python train.py --num_key_value_heads=7 --attn_scale=0.125 --decay_fraction=0.705 --dataset="wikipedia_en"
Below are experts of layer 5 (counted from 0) of a mixture-of-experts language model. Rows are named router (the router's row for the expert), up (a neuron's input weights, with its number), down (a neuron's output weights, with its number) and show model dimensions 336-447. Each number is 128 + 32 x the weight over its row's rms, rounded and kept within 0 to 255. Numbers have three digits each.
After each expert's rows: a language model's description of what the expert responds to. This comes from a sample of Wikipedia text that the model never trained on.

# expert 27
router:128115176136109182146146090108134105138124148164076101113137132139166196141155131103089125129111156108071136120145104123127091158108175085152137143172103136147114115151096177149147124072143158112130148120090182097203106156143143102125144101168089140134160115120128121103058103099112158136175136135102113129116134121178142137111143155110
up0:108169153166101161164104117167079191128071154115160089103132095190187123111062058096120083082158163098130081100197136141161103144128136105137170109149142163141090162184135152146209106132148141100108102060098100127156123119122112132088148145115127152140087125129142141118147126132118096110142092156151128224148049154085098172085047114103
down0:131141176156105200088139144116085109165156151099121086156166118121111120188143144102148163169136153130146133112084133076151157140125104068085134161116082183124139162045095215143082184091123141137129103118150113113130143109117115208134158106124096136188092146132112079152151118128129155135084120196065099120100111132103137085149133162163
Description: CJK bytes, line-start pipes. Byte pieces of Japanese or Chinese characters inside quoted titles, plus pipes starting table rows and paragraph-ending periods or quotes.

# expert 30
router:126144144168146169201134143128149112145069107172078137099147216146178151151150156102085093112097163065104102119117128107125109143136081111152098110120139165129160117150113144168137133122071159107141152106078120150145105111123095118122143127155088117137140125152128144126111093106153186171122112107121143117075073164173163125142178110098
up0:123111170199076137122169126171137171133080123134095119139126102125126144119081116121099147140131137169126134109114130085120170173117139147157164109113169137106126063123132129130146133110103100102166121134153106159132175150137090177155122132150067209035114114120064097113130119167128092140107117142084101161126089092089130144143117157148
down0:091119122096137129068128093128059184157111150162136067180115131166105092141131137180067111142167200126133125124132125151113133105101134150125175098132135113171100141134115089080080102098205130105137130167120064120156082114112162102107150175121131155133184112092206172135102081123148136101150172110103158127109154107136155101099109144157
Description: Structural punctuation. Table pipes, section markers == and ===, semicolons between list items, and colons after infobox field names like Genus, Label.

# expert 45
router:100109187124131197138128134110088134146104161149116102121113122132140130197176157131063161096127144107080122074136101083161108203127104130149067108140160121150168112112078142129121096129106166128109152104076139091105108086101133134166117107131106150112163125109138188060105159097109139156168121148092142132042171130147149156114112173153
up0:121071138121104133150116109113131081165146162072140126085116126123116179123079092141125167126101101129116151093176156136128093157131125158116085181173129106138156201109122117133099117159129187107125145132144120148159170146075140103149137118104105153085169123160116184128151142082141225171147133088126113147120123144165149127136078081157
down0:195121094082089053122147127141123156124140135126130126131210141124115114084201163141094138085170079173165115166112095194113144078110135129155160135094146119172097185196149115146108056114168063067128113158191138096168154137102117154116104165136146124128148143131132065142150162123140109157138116127163159105132105123092116093135159117198
Description: Parentheses, heading markers. Opening parentheses after names in infobox list fields, e.g. Bayer (2018), plus section markers ==, ===, and list dashes.

# expert 42
router:146130174165151177122160131114107143117061133117100112095136122117139161153116091135111170154104189082081150108174106113144058166112147127167062146215079154141129142163111127128133140090088168093121157095111110119163108171114083131156166133125114149110166132106136144126102100113173195173142105151116120108174133182110176175114126112154
up0:153092171100133153123104096136141184087128099128124126096160116118144133153119139150145126157124172113118129148139114088175107161139126116136098126132101136104175137063105105169106091167093137161158143146135080172152149209059106179162161096184172159193113078074177120117094055081136166219145127115123131079075115152124111119131151063163
down0:132052088157096151093115140064103125140110131082142149126107114172132150116089154090136126167116108144124123103135182140107166155138129157123092180127124075096110201151178170113148139063135174146146155090171174140102117095127082193155107126144124182116157169163156105117147076139147122113110131107168132121117136122131148160148190128133
Description: Capital initial letters. Single capital letters starting a word split into pieces, in names and titles, such as S(ainte), M(oga), Vol., A.

# expert 63
router:040123120178151202153206134158168129207126157129116153102119127152169134170140081159138116119148158081101108117135105134149127165075148132156069076142150108133221078116092164123087161106110175117127138117097183095112068137123132146067194083145098109132110027137094164131128125097111132137157146136149136097108127143120130172150089101106
up9:117077127142134117111155089147139121128113135120102087164146154115096156102196149137098143145139166148044140093072161135139127120114141151120151142105113138178079099177131151147091164073115130196084094136061072083114082124166109095124168158226110122138161079130121199167166128092121159131158122160134153111162125151104170181161133099081
down9:112137151077073092102187104085120069146153090173154109126131121055153113101110202098097111163185132115082137168101103122123218166121134107129108126149163161157142148136151095086122110083088190098119174083159091106078073146167095153216124081161123120112110123121120137129099131133141139145086058113130164126056123162126178139132070139128
Description: Row-start pipes, quantifiers. Pipes opening rows of election and award tables, e.g. before Informal votes or years, plus each, every, throughout, across.

# expert 51
router:101137178179122187151203179078127170149106158191119091105169142144104145171100116135047161158151173094095125083110078120155096153127100134134101163218121161163169112138156208170146152093144161115121175084127148073119092102105148129141134103122104214154144133089126171127133195099118130141177113119139145160143118160126148148149125099119
up0:119075125187159146135074183121085112188113134180122120099170078063146188167101077103128139127114154151138115116124131120154112132152167161126112136108095133142131097189107170099148095165083172140083121081113125077165106096121158131111114123096096176177124179138169134176124122135134147165153148153078102091132142150061160123111124150141
down0:097145101107113204164161137112109137073144174116071113088118174136167091091153107122092100139138107077130083163143156163167156139101091090160141121107085132165114142161149096167130144128113078163100087170099121155159167093094119134081111129082123105139098205153131142100103143152085135104086092079123181121149123073090107095156109063159
Description: Arabic and South Asian names. Initial letters and pieces of Arabic, Persian and Indian personal names, e.g. Bh, Kh, Singh, ibn, bin, al-Ma'mun.

# expert 53
router:097120160126132191145186177067090168147089133126099153115169114143185150167087106075120164152135163119117124121108123128175108171124114165152139094153102128160175078154091120100160164146129164102115149088079142090142065108103116112124109101148074167121099180147106146084123102108133079145180120135103102125153149103147135186079159153145
up0:075107125088209157110157129128090081217170163178143104116119109120147122076180126105135074131180144122130127189167120157083107171151098145142124144175094155173112108132096119085152174150184148121158181102130155122123138157179153058169135151095139122107128116129127148137087116116132114131177163155117159093101100126142159120124103213131
down0:103160125098169145096147118110105108132175160090201117156104093158181111112102101086151122134119094147129108134103135096097151108146154091159147094145123172165078128115077090151134133135123092188135068132159143136128128181144145100144138136126155117150099122152176067186161191084170140075052181090125088110112148085089191088069151172119
Description: Name-initial capitals. Capital first pieces of personal names and titles right after list punctuation or role words, such as F-amke, C-indy, The Shawshank.

# expert 8
router:148137156155127190167142181136173187069112156150160116087143194116138153196134142081092169134153166115088136084137057097150131167107145100167061129156087192140157123106138154143138130109146177148144175118084121056157104112092097146116110147147096187145110099128109164129131117085165152176129088112061131126168167141141133157151141156131
up0:119132127088112125096157145161146159142157123210081141064178224154138157113146136116107104118125151065117152111158069119157095126110142166181136131132056123147177123160113142112101091125099138141134156067131136142124078080154126044117136129114131140097116123177110122119091118118157148100139152152098125131073110165109203166119130053126
down0:178133128132118106131146144147123146158162163157131165180167190115126151162142181095103128122171121135132193164175110114120202092115117170104120101093084121138117097164134166098159128160175092085163137161132119138118096115120111104108085149122164135165117161086127132175244106203103071119099129115165126117167165134114164121120188168131
Description: Organization head nouns. Nouns for organizations and groups after the or this, such as company, committee, government, band, squadron, often followed by of or was.

# expert 57
router:133140180147129181176127097146106090112115116121144146088149164111159130196089132127072147120149161096099134070122145135142131144176114137149050135149099131151143123173136170128130204077085150149119156052074080064118111136075138168139180087128154133091183103064075139109098118059147145122179126180117129119100168127190149183139112152091
up9:083174163134231134122130147106177138104096149116122122117127105128159171115166134146113107113119126123178106131140132156149150166144107120140084142110082126114171132143198100185179093129163143110109090138147109127129106124167116113136154160122120164073102109124177056178138108190137142145099121102147053165095170120109124094100129121154
down9:177100095153115114150093115118113141207083133145109087105123148138156122132116091138132112146134133126103128080101152121197112109097116123125163091172131087108084123105091139106110166132105128213173178075206126111172154102126135131136088110141083100096137139162131129087077189143209147169128149130104131126132131156091126123117149101117
Description: Prepositions after nouns. Prepositions following a noun, mostly of after member, leader, chairman, subsidiary, plus in, for, from, against, among.

# expert 35
router:145097167128177202200137117126118102131069092167140166104143083091149184167087165104142124135113141061133103146159091120121109161093162089156097181163124174158133122176106154120114146079120174075114191104103140109175112082132109128116164106172128133096174131117108136164154135102136150156136123138055128106148146145130107151117166160112
up0:079124116122075144080140119111186153107118133155064146128119152152141155152105131155150146086139096167111125109120103099112151149146076130128140087104148125125115163082093079126138151138112086200113103154122219118177142122147089083133120091139128142134088091131120160118106113105107169155142159144115088180096140081088205080140079087151
down0:152084146195122080115062122109119108100118131151102134090173155093148142218165171129083137116123093147113094136111130159074111142096132160198150163102086139125186081148141088054141101119116087060124104117114165146084234105209074111115135132115077104132130188098078112126137145103125114150145103121158107065082143119089103113164066159121
Description: Space before numbers. Bare space tokens placed before a number or year after a comma, colon, preposition or table bar, such as from 2004, with 68.

# expert 33
router:113100145170167177188131166099129135138104178149097115080151190130147105148131152163107128093112154126104151110109167117146108156065127097177064144126121139151184073136098141128129151140128082098087169142137166108147125104126165133136182134135091129153161100106070168080123133110138153193157142122053098153084133108134137153116200162218
up0:122151153117195157120143106081141173154092149157136108158092113157111119055196144131077191198108185137124152087086114116101083162073132135161194145145180145139092135136136117099145127100130122098124140129167085083122156109140155143084115114117082139095099094149098092146142084144122185107055144143131198157106143165107096100114101203153
down0:167108018124149078134161166112106142183081101059174153103121091136186087140112116148139139157176146122126129121122120108146111182136097148179082131147092119188143147090127132115122111164111106169160169169113098166107193106160123159134117075146178136088117186075095121150133134116107110137166109130142124114136090097137186158133166127103
Description: Line breaks in lists. Line breaks and paragraph breaks ending list items, infobox fields, headings and table rows, and the dash starting the next item.

# expert 11
router:118082158113134236114161137092103180207115150180113098056156196132116162131133115123094117104130145097135125078110062061176140138112090062148087206168128152131179130152129129129162123097134176157145148135066157124123067077137137120152142110131058151144141170123125161092109152121147123140125120105115126131098183082126098173126161125157
up0:060141126135150135147142106107135183062153091094062098117201084134083124111141129157112191146113046110116144166087177115159089181101187137153182109125123144141162145117123118169091152102108121100108133130134159104135134212106104196165134134139139180099129123125132110158137102085142112133143122171185164139139076215155136127118141134046
down0:133120164091120092136133155170154219206157102107062117134123165104124150167098108078128141191115140177086168117134043153093097121114201178141093182173162154137144118074112104168144096119082139148123123109110133073161122040161097124052125112111175072123155101157119153149094107038148166177098093153066147112112133107128130092162101117149
Description: Table numeric cells. Cell separators, digits and header words inside wiki tables of statistics and results, such as 28.6-8, Competition, Total, and |---| rows.

# expert 15
router:093074154130155214119147123121114141136109165129074129068132187122148151162152137099096157145076123034124166112136101082168093162123116130177071099184092162154167107170124190124142129105144208101131158107103110088153125144096114161108139072097085160142109129125115150118066106109131140116113100127137119160122137106124106134142127175142
up9:110054115147084150148116118104146147094145099146114085153179124136096142114122091081087158124113107062111171148124062078037119123112108135097116121137190119109110147131163101087046119134140124101121137178143163162106125142173097181158090137170131113110120096103149142113073163111181137068136120162079174181137086119163161068141118154121
down9:128114100137128231179132178087099057133136118128073151096122137152124125106126138186156111144185073172138144104111179155105132147090167140116131093139177141109110105151107111138166113178170074124094149141122158183160098065067138145105099110143095103130109090197146137154170108082173072149166129145087089133149148124157113103131110116099
Description: Table numeric cell spacing. Pipes and spaces just before numbers in sports league tables, especially before goal differences like −6, plus ± and + signs.

# expert 14
router:109090161151131191113122219143088106129074144078105151064150164144161132134109161120139176122171152085127118065124080112125098113098111101175102131163144205158170084173122140122169124092110133142109163149079209110138118111087074122130106077109141127114090148103109142079106124090167167151134144128123125096142181125137105146118132127144
up0:040140131115164126124128119140134100103088130123145089102171128137100114153149093148154142085136121146117153145150110162129180150137101150188089107122155155171201078081107168145108117176119110138140094142081141062253140112141107158164136115142077130134118093122135146124111119125145165121123140191109158093119141145128158116157143112126
down0:072120118144163139115160167116082142143113159144118114119087184117133090134113125071135173166140140150128131094161152135134107189072142107164145147114137131141125071146157158129187126101115089096160085114177130102131126160164161118078099166144138108111114126180179118134121091184139084131084117119121127170088160104087150145081185129161
Description: Sports competition results. Tokens in sports results and tables: competition names like Champions, Cup, League, verbs won and scored, and digits in scores and dates.

# expert 21
router:127102158115156176203153176138122122149096176155137138111172153160152157172128131098105112133176136149091170093135162102102130161107096138124160177143117144160140146142097145130133160128125193147134192053070109076154127098105127126099121067155104121157102106072090140129114127105169135115121150160099126105159148108154158152126134155132
up0:157146094128149158091134137111143132150087151102196128102126102166160103136149105100095096110117150127137105159124119154143154104131115105126129117206094205107138094170111151153149105129137187150140126135111106090127127093105143072101147076114116156165119172111069135107135084157207120123150127101168137122155149152178105177081145112122
down0:073167148106079171171157104084123129158165097129108099120112161122188092064120137095140109105122131106177143104148133131133121133132153157159133106181103144114136113151110141090112071096198105140153163115149110175128097143127040120146143086078107126150190131147125086108168112123096187158149144069198148138064084083135107175116113162091
Description: Clause-joining conjunctions, pronouns. The word and linking verb phrases in biographies, as in "retired in 1971 and was", plus but, or, his, their, its.

# expert 3
router:145063130172167241134130127172106136180103121202154129052140197120137129144174123172103192108161130076076097085083113127099071145104100126181113111211140156157118081171102144147120167127059176089135143080081080102156083116070114129136177121156113111124132127073127184102110134062158118145145145171101117132093121149123154206109104154187
up0:167088145164177145155078154059052139120165113160169118138155155124156158101128141163106123133160143140164159090155106201105093136153109077132126097171151079140129118105142107200217122134150114090102157140143142148156102172084136105189149134121151070129117054099050148120114091130100163129140182188098057138131119114141099102076144148196
down0:125131063149116029107128102164144093154106108141124112147160130111122157077125145124092123113103131134129153119111136123130104180106101082126111135154182104113148123107180141065210119135118096135155130120138139160032168127057120171097118168154087081124135084158126124106053088121120093153129154144155101127125061142139122129090117126110
Description: Mid-word name fragments. Word-internal pieces of rare proper names and taxon names, often in species infoboxes, e.g. gre-ville-a, Mau-id-rillia, O-y-ama.

# expert 26
router:103097137152151182142137157123127134122114147129098153089151181149177144151152159105109143064159217085068182100102118109162110143085087116174093116164110128142171110153135144124146164106093124144141171123082146083134147099078134125096140094152080121171123079073116172093116111066091138117120087106128160123142155115123119185205162138112
up9:094175097161108140147161164151132168126098174116110164134058126138175074190127107131131115086138118203139167149101103116177132153162121199124160140120086130192192098140138086109100035168112138125169092096090160104074133093104119164151120061152076120163143172126090105164099175098113151117168131087131122130152178127132140136133172152131
down9:152129132113086085147128070140125218132083143141177182137141128134114155137165198108137099114139125151101172104117121159058092138157126063122163039085109166117203134122148117100139181123104143178118125186162114088171184143084202103122120142134165157124151094091202211156181185139096084117111176142132101126098163127118120158133120151165
Description: Personal surname endings. Surnames and their final pieces in name lists and sports tables, such as Johnson, Singh, Bryan, and Slavic endings -ović and -ova.

# expert 54
router:110101188141191234143189096066133169172090155192143106089143130150132139158125121126097153137126107129079140161130102085119060143128131089176149152188111151159171126134099132126102107094154183142144144099073146110127085154095076124104111118119090128135141118119100188118118107095172157171149098119137175132124137118108135113093174147139
up0:110150149140110151165113119145153120192134115169100112181165142172125085188155101104109110142125142170093126103114120092203145151132141093150120112134152103084124045131131133112106117075156173191062086115103138112108073117140158088121161177128161127141161141163084178091104119139100118101159121061121172155131159057090159135093158133146
down0:109115110140106184119122110121126097155187138141121120131137113091090115153102137137138149129126120136129173144099087145112120094160118136131107078147165157116160135080187136114115100099141147165114077127107189132145121145159095130091113105083113141038124150129145130215177124090083109110105161100094170156125119106127095099183153093153
Description: Digits and construction verbs. Single digits inside years, coordinates and figures, plus participles like built, designed, listed, owned in building descriptions.

# expert 56
router:075120202183139167128188153105055144127166145164088105134115226093141157158118136089083160169145148077145130136123117107158118133099106092145030162156107140170160139167129185099151138124092123081103138117096116107150120108113079135068151157135093125099131112131140198108111103095154123130141120136119134140136139187072164104182138124114
up9:138146089100103141142139098142075097138103126133073176092102165228128114151084154157107162107157118185085106105173126130133142135099179156123154107130103136135119147164137177126110159140102125109170139142141124132111120071115167160146124064104189139110169125126093112075093121087079201108155154089153122073124162170160178160144188141121
down9:118095161057123115096103136116122138105140104147115106122097076109129128153118138082150077140068106124141114170112155143122141153130153116109120139163137104121139101122103164160103107052142060124137132148147128128104131080106171080141169101131107114076102112136121175138135102084123165069137171154108087121079092116089078192103102197195
Description: Commas. Commas and comma-attached punctuation ending a clause or list item, usually before and, which, but or including.

# expert 41
router:148094116140171196170102169131119143117091139194132078106118197105149185160133154174094136141110117062082132091133095144199099134150108118200100073208138131122173138101080144143116155178135149121141140059097134120149112143061149129152097111138070135138122119117131163084070128078124183163184164136063116122143106182121137144120179138170
up0:109074115110163116110162136146193134151101109145105127138094110108114123118131133109107084148140155104185113122112103175131178192107095157136129147176118103130100078113175124145131132107126182165099157055150186176141081156103107104133154150022125119106093108126097146145109079152173119157104188105123123119101090128089137117114129138116
down0:096130065141114004108119137148128125114090120199067175110119120099154119169075118112073102127134191053191100118148146098125038162155121107179157113098107134175139168187171119121103093107111136126105103183091088132141157123155163093165132167118114175045144140184123126104113212123200081171127118077111065137157093144170141115195185116164
Description: Field and activity nouns. Nouns and suffixes naming fields, industries or activities, such as engineering, anim-ation, electron-ics, music, education, development.

# expert 2
router:088069159138107204178185152137128124142061116148129100120138177154163176157125165184126157117163140111041136105128108126168113119125161128192129154157142132163136129130092137135109146095144220118164142085129096102163125195079136136179162106163129127112106136135109146105114118100148184143110093138116144112086138147186154108122120119104
up0:137204140052134156181142123101124127119134157173191117169146206129082145166142104123161133126129116055121100063112136140147074200171096200169148160134119105127143189105116123161099172111079125143123056076140118097172104138146155176176080111148104126095159118112143152125135116109101129147110178116078103146117162084149110164157063137125
down0:144128120121129142103100121124149084133142174150125115166148115132127202162104134086155077152117088161132172087074097167122078147127094167132194107176110161104103075081170120123099135095082128048097100159130104106114233157092198103149126108112122121092171110083155097174124137133241124165133122188084119131110079063177097116166053090169
Description: Mid-word fragments after hyphens. Word pieces inside compounds and hyphenated or slashed words, especially units and measures, such as square-foot, mm, cm, -old, semi-elliptical.

# expert 32
router:033044166175108213172132080129181109146115112152071085131141141110105177139128138133107111131146168087096133135125095098162137141129126114190111093177101165148180119135064159136133163081071170135132111079139113121191172151092118088143191095147141181153153081163139184068039168077142157097115168151080105085098175176095130140078083165151
up0:120141133098108155139142128134084143144049182157132131197091141073143092080121106069100099113133138089129100133092121148119109194076172119136156072139114129153140123156117095151200139082143133114065127149159129123111112081105146123139154156134101110102112099093105123129105113101142106157108153125117152110123171066078163164128097095109
down0:108143108063157065181170081150155174099152110104163127127144140142119142096094155108120203120170131165094101115140118100080177173122107118125147124114114126197051147152129125137118132137154126133149132132106164113054154107099161179135044126114142103142141136120064125126138098137116147126170076148182188130159127117183087106120101081078
Description: Latinate verb stems. Stems of Latin-derived words, usually after c or f and before suffixes like -ing or -ment, as in conduct, accept, cautiously, recruitment, assessing.

# expert 12
router:105116220173116194196146144122116155118088145141153188096118167176201137130118147123101128139118153098093133108143114116141093133087146132159166149169112134134152061112152179116196165121112118121139137102077152071103112137075149179125167098135121097164132146097137181082116152119136096149139095125145105118134140091175130200146116148098
up9:123053118145141129119125116113162107096139134079119200121134142143156089143097138207100176152121145098132150112210114181121113127109148067122137113117134147170108102089156084132135148178145151189136144096183110134110160144149130091127187150132119145098115112108125144148196105080140193167135162118160113071104168067139137071171128073143
down9:162142110090140180107144092136063103108144084099166142135094106066164168155138208108098133110146168122125067156107162143120121099156165133184107170175167085054183099101141150172080127147145131099138089078093134090102060115092132159124130101170124134158040117117073136134182114180075074118111116116148074103109128179124156159176094127122
Description: Slavic letters, on. Byte pieces of accented Central European letters (Plzeň, Košťál), the word on in sports transfers, and sports-table cells.

# expert 59
router:157056173183178150151169127103127164144061152144096092115160173161152121137148142145104149161150123099091128077117151148114122172101147096169128151157152111189153147155141171164125122071131125079126155155122119056187148126123118149119185149126124172128150092129105186091083097076144140179120117107150160159110150182156137151146185133151
up9:161155141172208164096082148102163186088176169169152099142130156152139116171082154114113148088098152189078153096131130088059087156093111139104133161142128134096094093127098169124117116147103156169158083131133134158126117136079167110163124086127128093154085102117181195066208128073132123069105126174160127128099113165176155153127138137138
down9:128144064142085129121146128146127117160121119081184178152128190151109069165144091182140152153144094116153143139092134171159153147135148167121117138078141122101056123159142093152139171147169088169081159128166142126113099136170144106153119071180167141115139155056168097162136171117113138144105148117087158092146116161120137072089174130173
Description: Sentence boundaries. Sentence-final periods, paragraph breaks, heading ends, and the connective as or although, such as tie., as a result, as it was called.

# expert 62
router:136168143132174207183153127166077099102151163132091078131175196139119129136097099126140127171113139120092122089112078131161059113121101156171100165152111139143146114168072143099138172152103135080149179076126146132184144159114140126148132101163086136109144097155079160114101121130149176153148092181126128127127111171150145158114203072112
up0:121099138132078124100100107126152140177135103142065096134172155094194139179098109109135109103076176081130189140146136129114094160186087136139106121064117149158120082113115143136130118080062136121161154087078151170067152159174161162130097132137129149125130077128177121105088153148169128131136066137126146139167086106118154132059144129147
down0:213163110126077120077102139095100091113099116155110098121127068104115120169170097124085148154099125106141123091130066132089095188140119142130132089118092116139134108117168178129172149129071120155165073161196125156189206167187128120118096135185140114104177150136107094103201054181127065109079119175132050089109140101121122098083150131138
Description: Vowel-ending syllables, line ends. Short syllables like ro, ra, o, a inside names and words, such as grassroots, Romero, terraces, and line breaks ending table rows or lists.

# expert 23
router:083103139195093199144197184128157122111084180123132115100167146107121125126095136107067128113138152116129104119092077114101117165077093080148099139130150111134148132168109182140110157167083156087135119121056197162132142134141182175075121151155083156156138151128027140131124113069119137157197100132141127152178136106128127120119101132139
up0:113141157175099125084077136116143121147158130140138094131119107141102119132151165094151166105057147107151138106195154142184128126141092127106168117126074102170122034136102102092139130107131119166134165093153111141097174123143126121159104135078088102100097092116127151140135102200106128108145154110124131164143125113197185121127133123123
down0:186116125154104127095138120142127174127135145165136128136086129123108075122191064166145166112157159172088065130075088159151135130177139127169130141086134120147163147104148107073132105120108197117054106124152089175153096152081094157128077143138140180133105121144160175080152174127160098078100145137120115088113091093083119120151103115120
Description: Election result tables. Party names, Candidate, Votes and Turnout labels, and cell separators in election results tables, such as Liberal, Democratic, INC hold.

# expert 50
router:090085221154131204186172117133061110147087108149106125152156165143164171140100142126088151091150158072113134136081150101210125174089093151186143146144122102130130114163095112110156124101121149148164115123128172098123156182090104122140152145165073078118160091105070149091107172092081103183136108114128127122116174111194107160113140169083
up9:161095162119188127141076132090095143025077139132134150092173135101109088118133106095160135149125107135155118121196087109113136166146126121170194161163120143089123137160128137106080073118180051122079107168098085134140066101093144109105097085110144153142122156103102145070145117061184196167096135095097116098136118114082097140081150115116
down9:155176182047084199083160154114171135134125111132099095183103126118142100079071121075138113112093083175172102128123134161104112090136146122078113121091200106108198066117117153171126171144182141123149160100123151113108112146110158111169110117087095117159121152164130116171093151159136189174153098151143096134144110088123106138139153119117
Description: Narrative action verbs. Past-tense verbs and prepositions in biographical narrative after he, was or to, such as began, announced, joined, returned, focused.

# expert 47
router:110076214126138182131131166131133115106097168136124121075124122121145149162117143166098120099140186107107143145099068108174098187109143102123091116153154153139185095129141117148158163134111139170131168100057180093111078097137086132174115100123119118159173108123088156099138126154175104123139138139124123124133136079122161156159140155175
up0:152173227137126146146134119075069142117070123142102076073173121121165162107200046094114174079161173157124095111104096112148101112079107120131120126143036118063087078115131148193084121115160124113159107147076175128128074090125109181116097084139085182131111072105096123122155111121098146138072163081159113137132120105154092105125182160101
down0:065186140082103133150132093144094144092169129115114136166129114165180078125150120139100163156124110121140129069154137082146140123105119184145154127137121063145137137198212147093146098160129164159171183109113100100107097144207122165055201094103173100159192135160103083153094117143115121150176138146141139149121140140146145122093135089121
Description: Sports score lists. Separators, newlines and digits in football goal lists, squad tables and semicolon-separated stats, such as Crossan 17', DF |, 0; 0.

# expert 5
router:100083117146099212167131163115061144120092163162077081092132183160184181172117126195113129130145126120060090090111118130152080134184110145199094172146175134125176077159082142120123120104104188062097143088082098149177082153077160150124175107144094144103169104148116163127121105112147187185165144094116096119124135145130145163066125103148
up0:173090102131137121113109102095174124141185113068156138069078101115112142117097112145093096084124146121101146100170110129146112136134209094186147150139131133188135179070143161104110119084127147086171155140095094117094080133146058057154071138134099162110143058097072195049088140189113125136147122126123103156128171122150156168121119103188
down0:061159121078168125146135161143152073169114162127165126155102111116095189105144103136115093115079130090130169163131127129076118177139059133158112122154119139101070101118173114034071162141144114148215183129142097130171172117116099101172129150137147131102077144103105112129101120117131102128107142098119075097133098105117208117155143127151
Description: Taxonomic word fragments. Mid-word pieces of Latin-style and foreign names, especially genus and family names and medical terms, such as Entoproct-a, subgen-us, Allact-aga.

# expert 9
router:088046129178128210129115112093128147151110117146111110112164164176195168081128086115088144126091125110119140096122162112146122160158145108152128118183139128142163148141091185154184128109063135132120086135116125086147153133071090109128120114153091174156124124148150207125111164113112157147128110169101211123110145168156131141115172109101
up9:094045125088199108175115159139131200173130137089144125097101095114146139150099161157147136119146086101089148082137162098151090149092101137094092143116069135204148137097159175079187140116164091095127147115138041118113125167073084176118134126111124129160152149102151098137082115123129110153150127121088084156131109118158101153117137135091
down9:209128123117120030123120135146140121116134097085163104163167121116112121104144106075195159183116123108120103165141117115124156060095090119177144179176094107101076144102107107102141145089117198110129161067159160140075185117132089143102123100096122118124120081144110104093106107194086189150208110101147140106165141096067091131134124118136
Description: Table cells, unit abbreviations. Cell separators after numbers in stats tables, plus unit abbreviations and coordinate marks, e.g. mi, lb, °N, ″N, closing ).

# expert 60
router:134075188159170170100160139146062146114062172125113115108164128119177135165178124148075162114140094108114128118146083125152144156080139114181107145167107173138132094114121133128143142108129137163102154025088118124135108144107121072116148100123035114173141132148102166104134145071167147124112091153093140141079151136152152127143123144084
up9:164096143100151139089103173101110164147161093110069134170124107149138168143125133178074097098140160166123105114124103107100094107182108149219152124099138142125146111131120186203119155085132120085117169146175148129078178138106133101110190118171125099112133133085106084111091120172112130191114106137083161144104125063149179169153143173118
down9:149115157114139063189101102084167118144105041161165104139094073126175181123148149110172124152122135138119138144098148096102155093138133170130170185103093075143139163203130106102162111045073160066167060126156204096111159116117134125066135080172144104147173155113093119141132149104121111110141176122145170081106186099128100158129109052123
Description: Function words in prose. Prepositions in and to and auxiliaries was, had, been, be, plus took or began, in narrative sentences.

# expert 17
router:129088255160117204116207146128100132165066159141107086178183150168166159134103131090113144098154105112101131143143153122146160172138122110138149126172135187127114131119059139073135124114134197133140149086120181101109113129113106169136153125160119118126139107141092205100112107142131140170139101129097149140161148115141120136112127172143
up9:136114109169118157172123110061147101115093091129161144123100135144181112117140143146096089104134134070149066107160115146090136173147130150193120118205136115130162085168103088117121103105131202107166122049164125181090102139118128107120112136147131135117075094139165107080147117100121072150119138113174065083064151116115107136121127153079
down9:132083097136182044050044162145068126119130146143124179158111216088085137133094078069131111191111165191091133117121157098182131158116100113163097153111092129117154166123182133055127115084147104101137095172089158137147171162108169150094133141161106163159091112152164109170146112165143164138161143043124123108165157156206093139094222148190
Description: Predicate after copula. Words following was/is/be/as, such as participles, adjectives and articles, such as was beaten, as simple, considered, able, buried.

# expert 20
router:130129113186126185102127091120126138148116129171099104059151134148165172178171131139104157084141141118091135075109109089163110174160077179199109112142131194097164131148074163127150123138106155186148160120063138126117063154130100145145078126113051109108132151115155189126139142088121091126142099116145125167083130127183142147158117142178
up0:136126109156097145118140111125135121117051171152113165107137142184059180148193077117156149072172117123133090101154162046122141185105174132090088119144113138168119124142112056122191155140143135203084091144086132084107083118176129124133161117126106132158091203138129101127148146119153121081162070143102125134127184156142179110083098150137
down0:119116186060114125079093144111090159140154164138124114114107121125103165143157114163134118194113103130084139143118095082120124106112136096172090168111082107100119127075095148103180067163095101112105129119130087147145148124151142114099080180118163096138051172138178154122136101234080138189101128125105156108055163128057117101170123110126
Description: Taxonomy list punctuation. Line breaks, closing parentheses and dashes in bulleted lists, especially taxonomy boxes after author-year citations like (Dall, 1919), plus coordinate symbols ″N and °W.

# expert 29
router:110039143156089208128089143138129121126122155184146111128109158172157151192090139111101132147133171087128118118122113108187083171156102135208093092122142121100153137099051145160134102090092219130115139079099140142198094150120167133116140096104094173142145173145126177089107142050137173150140154135135168116115155160156130114083098134134
up0:120092165170122128153123099121071192133133141074122122138169098163102106124136145109107137128127088082169127113099160129136126098097099098183078174120140108116166116121119098077126112092117206137154115171110178157114118124111139209094107109147135113140118110099168123131118105123088136118117094174112148129112045175197113140146154100185
down0:148184150108111156116120104190113087096183099099159102132141137090121148156205137167159095167127093105180116156173068137128128145120116131180098139130083117148172149192096078160176142141108104138144085147111127074111196179187103169172094124116135150119112131160137115079085163109160137167123114159167153178139146097178119073119152096125
Description: Biomedical and institutional terms. Word pieces and opening parentheses in science, medicine and legal prose, such as activ-ation, gastroes-oph-ageal, cells, Act, Hospital.

# expert 18
router:093060150116116183160149111052151128145084157164129113070118107119140112145151138109061121149174101138088081100114100098145044162127148096161093144144087179128171159165120168116161115079089158106145151137070151143079148142091118117104119097128104128151154156134067155121125136134108121158132071150131112132084147091096108148169130092100
up0:070142164147152154137075073126137155084173096107155119095140172108124140064202165137112112134121113152139192118137104051113128143124171089174125115191143077125128178085096134085137139102150156155113106100123112128147071092161179149129120137145121156135084105129140132126152072116161148154098178111156086093102089110146167119087188131091
down0:121142126165093096163142124099161094139192145140084132138165147103123106120059138168214182186174135033171127154100138115132102116109110125097090065096103178151123161129128166065105149098074175105150115105124102184125093133111108151060167163152084127140103132141109066122144124105177156112137160129115118089199121177153189095068135088102
Description: Family and census text. Words around marriage and children (married to, a daughter, divorce) and census or election-table filler after percentages and commas.

# expert 44
router:096092139156154210167169157091116107137080239133126118152150218158139158139159157131135149129193168123133080055123118138132083132076066149136101107131109127138188075144077160147184142118103164090141149112059161106152143102113113111115177122131064143115113056126082178105131110105149157159182114194083163106131092106108127112129148170144
up0:112132190143149152133122079131162131122069111146128065107105142151119138148135135134137159185153195146159146132137155157101131154082143136154167137118141153144144135133141115161145220149148149126174072081136097142176079182142113174141091113104135158113140065111170136156129123129102140179114101105090075095155117168122090116133156115063
down0:064098084152107093118103133112121188148117123099146111142190075184166079116114137115099047145095110129113063177121128113118078135117137179138067175112092169109126130121119117131076156111105134128135154106138091144142163123131128147143155128138131144182102166080155071099134056146137069169150128099128133155085121113086135133078093116143
Description: Foreign name syllables. Middle syllables of foreign names right after a capital initial, often in sports tables, such as Katsantonis, Tatsuki, Senegal, Toun-kara.